Below are experts of layer 4 (counted from 0) of a mixture-of-experts language model. Rows are named router (the router's row for the expert), gate (a neuron's input weights, with its number), up (a neuron's input weights, with its number), down (a neuron's output weights, with its number) and show model dimensions 0-159. Each number is 200 + 30 x the weight over its row's rms, rounded and kept within 0 to 999.
Before each expert's rows: "comes after" lists some tokens at least twice as common just before its tokens as in all text; "raises" lists some tokens whose logits its average output raises strongly, later layers aside. This comes from a sample of Wikipedia text that the model never trained on. Tokens count by the router's weight.

# expert 16
comes after: " of", ",", " in", " New", ":", " South"
raises: "-", ",", ".", " and"
router,196,210,157,187,201,241,151,226,237,229,144,176,252,177,144,247,141,209,188,223,229,232,231,218,242,189,162,243,200,247,249,220,225,169,145,201,221,239,175,215,229,210,175,254,169,192,225,234,196,174,150,236,237,231,193,195,184,220,165,183,250,253,200,203,206,204,202,209,165,206,224,200,173,223,163,202,238,170,212,207,175,200,188,208,191,214,220,226,180,167,226,253,229,204,245,156,195,250,201,162,176,210,191,204,154,259,180,247,185,183,152,204,180,169,243,230,146,204,206,189,196,189,177,176,184,242,237,142,237,209,204,211,241,155,164,181,174,174,159,240,230,176,245,180,217,158,201,216,180,171,199,259,218,206,204,216,207,230,225,164
gate0,186,178,186,176,173,104,241,194,185,228,172,244,272,181,190,227,169,224,178,177,201,179,180,180,174,191,198,224,205,234,233,182,215,237,190,209,208,211,158,196,193,243,291,174,131,232,171,208,183,238,225,194,206,113,208,167,192,224,214,222,180,239,191,145,196,184,272,182,209,231,199,203,222,251,195,202,206,164,155,209,227,196,209,245,176,190,186,204,171,191,248,178,166,244,255,161,182,246,173,174,189,190,177,204,201,219,234,175,248,204,225,218,236,210,233,195,227,220,219,149,184,190,146,197,190,222,224,186,193,233,225,198,198,205,225,219,206,205,206,208,186,213,242,201,178,196,234,259,211,203,217,270,166,227,235,179,256,181,165,217
up0,177,195,219,210,188,271,200,166,260,223,196,222,221,212,189,222,189,205,187,220,181,224,199,219,188,205,221,180,197,239,229,217,227,261,150,242,231,160,123,193,208,224,248,160,217,239,212,198,183,158,218,155,159,186,155,180,154,209,218,200,211,181,194,184,227,188,196,176,252,203,171,228,154,193,162,157,183,182,165,221,247,182,247,213,181,151,204,201,217,262,176,246,152,219,165,210,210,232,241,215,242,248,232,194,151,182,206,263,207,208,206,145,192,202,250,195,200,212,172,209,144,165,207,175,242,186,212,214,188,204,163,265,224,216,227,191,233,253,172,220,129,206,169,187,180,183,171,242,229,202,223,236,167,207,211,200,233,186,169,217
down0,227,211,194,156,200,176,194,180,173,211,221,177,184,192,200,138,212,142,188,236,194,194,242,258,227,208,199,219,222,133,219,219,190,230,233,206,196,227,237,140,200,183,169,198,213,229,202,210,175,200,208,207,192,257,219,217,205,257,217,189,261,227,187,189,238,165,229,205,188,176,187,173,189,196,182,159,290,197,227,192,248,217,223,173,198,188,240,106,185,172,202,244,157,124,248,203,230,169,173,210,174,216,158,166,192,180,215,173,202,232,245,226,185,159,195,192,225,185,173,206,210,225,226,222,173,185,118,168,173,259,223,235,175,222,173,185,176,241,228,177,218,184,206,198,192,151,201,171,253,230,204,205,191,186,207,162,176,154,191,224
gate1,194,182,250,176,238,202,227,207,173,305,179,214,255,170,264,217,218,230,249,156,196,186,218,222,202,240,265,252,224,206,251,208,155,188,232,132,193,187,179,197,224,191,209,176,175,175,251,208,175,160,169,199,177,188,163,198,159,190,221,201,279,195,200,209,154,230,194,235,197,233,218,247,225,198,198,221,157,148,192,194,200,200,186,193,227,134,207,144,176,183,218,235,175,221,236,220,220,286,202,229,237,228,254,192,223,235,230,213,219,163,204,230,195,193,220,214,194,168,242,196,159,237,221,207,224,230,219,165,198,189,177,190,212,210,198,156,211,158,200,198,217,187,236,163,180,193,234,238,198,171,197,226,213,214,187,191,213,207,225,232
up1,179,242,175,220,189,181,213,218,240,151,199,171,143,217,185,169,185,225,171,214,208,181,222,194,188,159,174,229,221,178,163,181,230,189,168,216,189,214,262,164,199,236,212,207,231,221,186,177,188,210,181,230,176,214,203,203,199,224,179,212,192,201,237,232,237,107,247,189,234,183,196,194,162,107,215,217,215,208,179,175,181,199,254,222,146,192,224,183,250,148,238,156,233,178,188,208,217,152,171,188,132,231,196,223,211,209,171,210,182,201,147,123,185,209,150,168,255,188,207,163,213,175,228,245,184,165,207,210,181,225,192,212,144,212,206,256,196,204,180,227,171,149,153,182,211,208,214,177,210,260,217,170,192,168,207,225,184,209,174,144
down1,179,191,176,222,156,223,177,132,204,221,211,212,182,225,158,221,146,150,201,199,193,233,186,196,182,193,169,178,267,263,212,219,193,158,256,174,177,227,203,221,193,153,206,154,184,212,247,198,224,217,165,195,227,227,142,210,239,189,239,237,231,178,225,188,229,237,179,233,215,142,132,154,195,235,178,233,177,195,198,208,186,252,189,140,167,245,211,223,188,246,180,182,181,173,184,185,220,233,235,186,204,218,181,225,198,201,175,189,204,209,183,258,168,197,175,139,196,185,173,183,205,176,203,149,227,162,221,166,247,171,167,190,232,196,206,188,193,220,167,223,227,226,207,153,186,187,200,202,201,183,148,158,135,214,170,220,188,281,235,175

# expert 11
comes after: "-", " |", "\n", "==", "|", ":"
raises: " and", " \"", " to"
router,172,206,178,179,224,195,144,200,203,205,200,202,215,204,161,258,145,170,207,216,237,206,209,184,257,199,202,263,230,212,257,215,248,205,199,243,223,240,214,245,232,203,211,233,142,195,231,221,168,181,195,217,225,199,194,180,185,240,160,210,207,215,234,244,219,170,221,197,198,218,218,219,182,221,192,206,247,205,215,149,205,217,142,132,180,203,205,276,234,198,204,233,197,252,220,145,164,248,177,198,182,239,183,152,180,224,228,231,148,163,167,174,182,162,200,248,138,194,224,204,243,201,173,137,185,229,239,168,180,236,148,185,230,209,180,183,180,167,188,225,231,217,190,198,213,182,220,191,183,155,151,242,232,159,179,205,188,229,228,172
gate0,197,205,228,155,166,220,222,179,196,192,210,203,167,170,197,190,185,171,216,224,217,166,232,259,232,198,171,228,228,192,215,178,256,178,201,178,210,230,163,227,216,220,211,232,214,201,200,221,181,162,220,235,199,199,238,234,198,168,230,132,205,188,231,161,220,164,179,231,200,202,202,198,197,173,194,214,170,194,229,210,194,196,182,192,163,220,165,216,202,192,154,189,156,153,221,200,175,230,193,85,217,195,186,167,182,219,184,161,265,214,222,222,226,172,175,278,204,252,185,165,291,228,206,164,166,236,239,208,251,237,226,163,149,204,194,225,295,209,189,201,171,233,218,211,200,172,238,221,212,224,195,187,221,157,154,197,225,179,242,213
up0,227,232,209,202,201,254,209,198,214,207,173,208,157,167,163,150,202,222,173,204,207,170,223,232,200,162,193,228,185,204,221,220,265,192,156,202,226,225,221,160,243,220,222,191,223,197,207,219,111,172,161,209,164,186,157,200,160,219,224,186,203,211,171,224,201,175,267,146,223,214,168,177,211,223,235,216,286,186,182,284,180,248,191,143,167,193,191,192,178,233,249,179,209,254,229,195,188,239,143,201,203,212,182,190,192,215,176,185,208,222,220,207,203,186,159,221,188,244,173,228,200,205,137,278,173,209,190,193,184,231,226,164,194,171,236,214,189,145,236,187,173,226,232,175,210,190,235,239,186,230,204,157,200,211,212,219,228,260,204,236
down0,204,244,201,212,217,245,208,156,211,205,186,182,210,256,207,205,168,222,174,206,189,182,208,209,198,178,224,164,201,178,177,193,195,206,179,201,165,211,202,198,235,224,192,224,233,181,201,279,253,227,168,195,177,217,206,235,208,183,176,159,214,221,179,231,171,223,222,149,215,244,200,207,202,164,144,232,213,126,211,219,105,185,190,180,230,247,187,202,172,229,189,187,249,212,202,254,206,194,225,238,211,145,220,210,163,239,183,207,201,192,207,226,147,241,118,183,219,159,184,158,157,255,220,209,203,176,256,168,172,184,229,284,218,233,227,235,221,180,192,228,177,224,219,165,202,221,224,197,230,164,164,214,233,184,169,265,157,181,201,194
gate1,226,231,205,167,186,212,182,230,208,180,236,212,219,210,161,148,187,193,183,179,202,166,211,227,176,241,208,200,236,215,189,221,214,206,201,215,214,178,196,181,186,170,174,147,279,202,182,268,177,153,188,160,161,181,235,196,295,174,197,209,196,188,185,178,195,265,232,200,157,214,203,114,160,212,206,197,211,175,170,158,137,151,183,219,134,201,205,167,140,228,227,193,205,213,209,185,199,227,177,182,183,179,170,167,192,175,183,171,194,191,216,187,191,209,184,215,180,133,206,197,225,241,215,172,231,174,217,239,224,161,201,192,188,158,241,193,210,212,205,178,215,180,206,130,184,141,197,176,163,210,240,214,166,219,136,219,141,178,253,221
up1,229,153,181,186,211,164,189,227,209,228,250,240,254,205,193,217,245,240,162,205,162,204,185,213,215,220,184,257,210,215,207,132,208,229,216,171,201,195,234,215,225,233,209,193,183,147,145,200,241,209,207,199,220,183,285,231,225,217,225,177,182,203,200,176,222,171,183,188,258,205,213,205,217,224,200,295,206,226,190,142,208,220,173,172,117,133,190,243,220,149,260,222,179,238,232,219,194,170,236,175,171,177,212,215,167,196,216,188,247,205,180,175,168,185,193,229,195,167,258,200,244,176,233,214,198,216,192,175,197,233,192,220,167,248,186,188,222,234,225,215,203,207,214,188,243,197,175,194,189,182,227,175,229,227,192,114,223,194,171,221
down1,226,198,192,202,214,223,222,205,249,174,211,133,249,198,202,225,205,162,189,202,195,187,214,227,219,167,253,224,176,218,178,208,188,200,210,145,204,204,203,190,242,140,154,202,247,188,230,196,155,207,200,161,170,192,126,204,244,180,205,219,176,225,215,153,179,190,145,239,179,198,231,165,203,240,204,207,165,174,195,193,224,169,211,193,245,181,208,205,147,197,188,207,257,256,213,214,183,215,183,180,255,200,224,185,237,233,231,164,194,229,181,226,184,165,139,202,175,186,174,240,226,233,243,243,229,228,215,193,247,162,192,161,192,247,253,197,230,204,176,187,235,201,259,161,170,208,125,163,244,240,209,254,153,223,202,167,247,216,201,204

# expert 0
comes after: " the", " The", "The", " his", "s", " United"
raises: ",", " the", " and", " a", ".", "\n"
router,217,178,182,181,209,210,180,217,221,243,171,181,273,186,201,260,150,208,204,220,194,214,208,193,240,151,153,261,219,247,222,220,226,189,201,230,233,244,147,229,195,178,192,260,207,222,236,277,205,187,168,214,200,199,185,176,205,196,159,222,237,230,234,224,214,222,199,162,157,205,237,189,178,219,186,204,225,204,226,204,190,192,178,181,185,188,216,240,184,170,203,247,184,227,283,169,187,188,173,163,160,215,180,174,141,248,187,214,165,165,174,173,171,209,246,210,157,183,214,194,181,170,167,147,202,257,245,160,208,235,172,174,211,172,154,198,194,158,197,212,226,194,236,179,231,153,231,193,186,173,135,221,215,206,221,205,174,197,189,123
gate0,271,223,284,208,226,217,191,216,180,172,208,163,228,215,237,170,191,130,249,145,201,235,204,209,162,217,195,191,172,251,197,245,179,166,241,186,176,228,195,216,208,240,178,203,217,210,206,241,199,139,221,195,138,230,237,179,195,214,168,153,206,225,197,154,198,164,189,155,200,146,226,232,205,196,184,140,167,199,212,170,210,200,218,189,196,166,236,217,190,244,201,216,180,251,235,168,184,156,145,218,152,238,234,185,234,196,269,166,176,205,212,185,197,202,239,223,220,153,185,257,211,190,199,196,201,216,214,204,223,179,209,194,195,170,158,203,197,169,194,182,145,157,204,176,234,186,208,159,230,240,185,230,192,229,198,166,199,140,197,142
up0,234,245,207,220,222,226,157,198,132,221,179,158,194,212,179,156,161,137,211,142,209,210,190,207,204,192,190,203,232,204,215,229,157,194,233,169,167,192,219,219,251,253,280,193,209,185,208,219,226,213,203,204,165,238,196,183,184,189,140,122,209,159,165,187,224,177,186,192,246,123,216,218,190,191,200,174,244,168,169,173,203,159,262,211,203,195,231,256,193,257,171,170,200,158,202,200,208,187,156,254,157,249,190,174,184,235,237,201,184,229,167,138,213,231,182,193,217,157,211,190,187,232,167,212,206,188,235,186,204,155,195,174,188,195,242,205,151,176,180,211,180,197,186,182,183,213,178,164,229,240,170,208,166,202,220,249,171,174,166,182
down0,201,207,216,243,225,241,161,172,247,208,183,216,239,174,248,143,180,180,152,216,211,185,230,177,192,202,153,174,204,214,200,282,177,244,225,260,200,222,190,178,226,207,162,174,197,244,191,206,195,199,218,211,176,209,199,193,188,192,182,205,182,172,236,193,172,187,211,173,228,272,202,193,218,216,222,213,156,232,188,201,214,265,235,223,244,215,256,210,229,213,211,210,172,127,231,172,123,186,238,240,254,191,193,227,182,225,179,242,184,204,211,165,192,227,187,134,234,173,184,211,221,221,204,228,152,194,208,221,215,177,167,278,135,198,185,194,207,182,184,211,226,258,180,208,278,242,191,231,199,238,185,241,219,195,200,208,191,167,178,209
gate1,172,245,230,213,274,170,207,194,174,224,257,222,221,129,222,173,216,212,216,196,163,249,231,174,232,270,180,215,249,227,210,186,178,167,252,157,248,235,220,233,182,208,155,176,191,192,221,191,199,189,195,166,223,212,197,178,217,176,164,183,169,197,193,194,194,211,180,213,228,205,154,204,247,256,232,232,181,213,206,194,215,205,232,175,232,167,191,203,228,192,120,184,213,166,224,206,152,195,209,170,214,176,233,232,173,243,230,181,158,152,170,190,214,217,188,183,216,228,210,147,199,227,157,208,156,188,155,168,189,233,244,156,231,202,192,201,181,186,174,197,229,237,164,220,221,252,249,164,143,169,232,210,283,185,208,174,228,196,180,209
up1,199,227,170,221,212,167,243,198,190,216,249,186,245,229,164,179,220,260,195,210,220,208,177,155,234,163,197,182,158,195,196,220,186,186,169,215,223,181,198,216,204,194,171,152,198,241,263,243,194,191,232,222,185,179,212,198,173,198,217,164,196,210,187,179,191,250,211,191,290,226,192,173,214,224,199,261,125,269,223,226,213,192,148,242,240,212,247,179,200,197,154,153,213,180,190,223,206,236,230,189,201,214,190,190,198,168,173,218,210,229,202,212,195,162,189,219,260,186,133,154,214,187,129,198,206,241,186,190,199,217,181,257,223,200,179,201,231,175,215,186,167,184,222,168,253,271,185,240,151,242,197,215,247,191,247,185,172,238,206,215
down1,230,214,228,212,191,230,187,193,199,157,189,173,173,241,189,183,171,158,224,202,183,179,221,217,211,192,240,196,214,222,231,152,153,124,216,226,188,210,187,211,209,165,156,149,186,211,168,187,202,210,173,120,205,185,181,199,227,208,222,227,168,175,204,229,236,255,203,226,243,158,190,228,233,220,145,186,207,171,214,209,166,168,148,158,234,233,160,242,171,216,149,175,170,131,250,232,133,224,225,213,163,219,193,177,195,207,196,233,222,214,164,273,209,168,203,148,245,150,217,211,216,237,204,191,250,205,195,208,232,171,178,201,222,168,225,168,214,227,195,213,231,207,246,173,201,190,247,212,213,152,172,203,248,230,212,148,170,219,226,168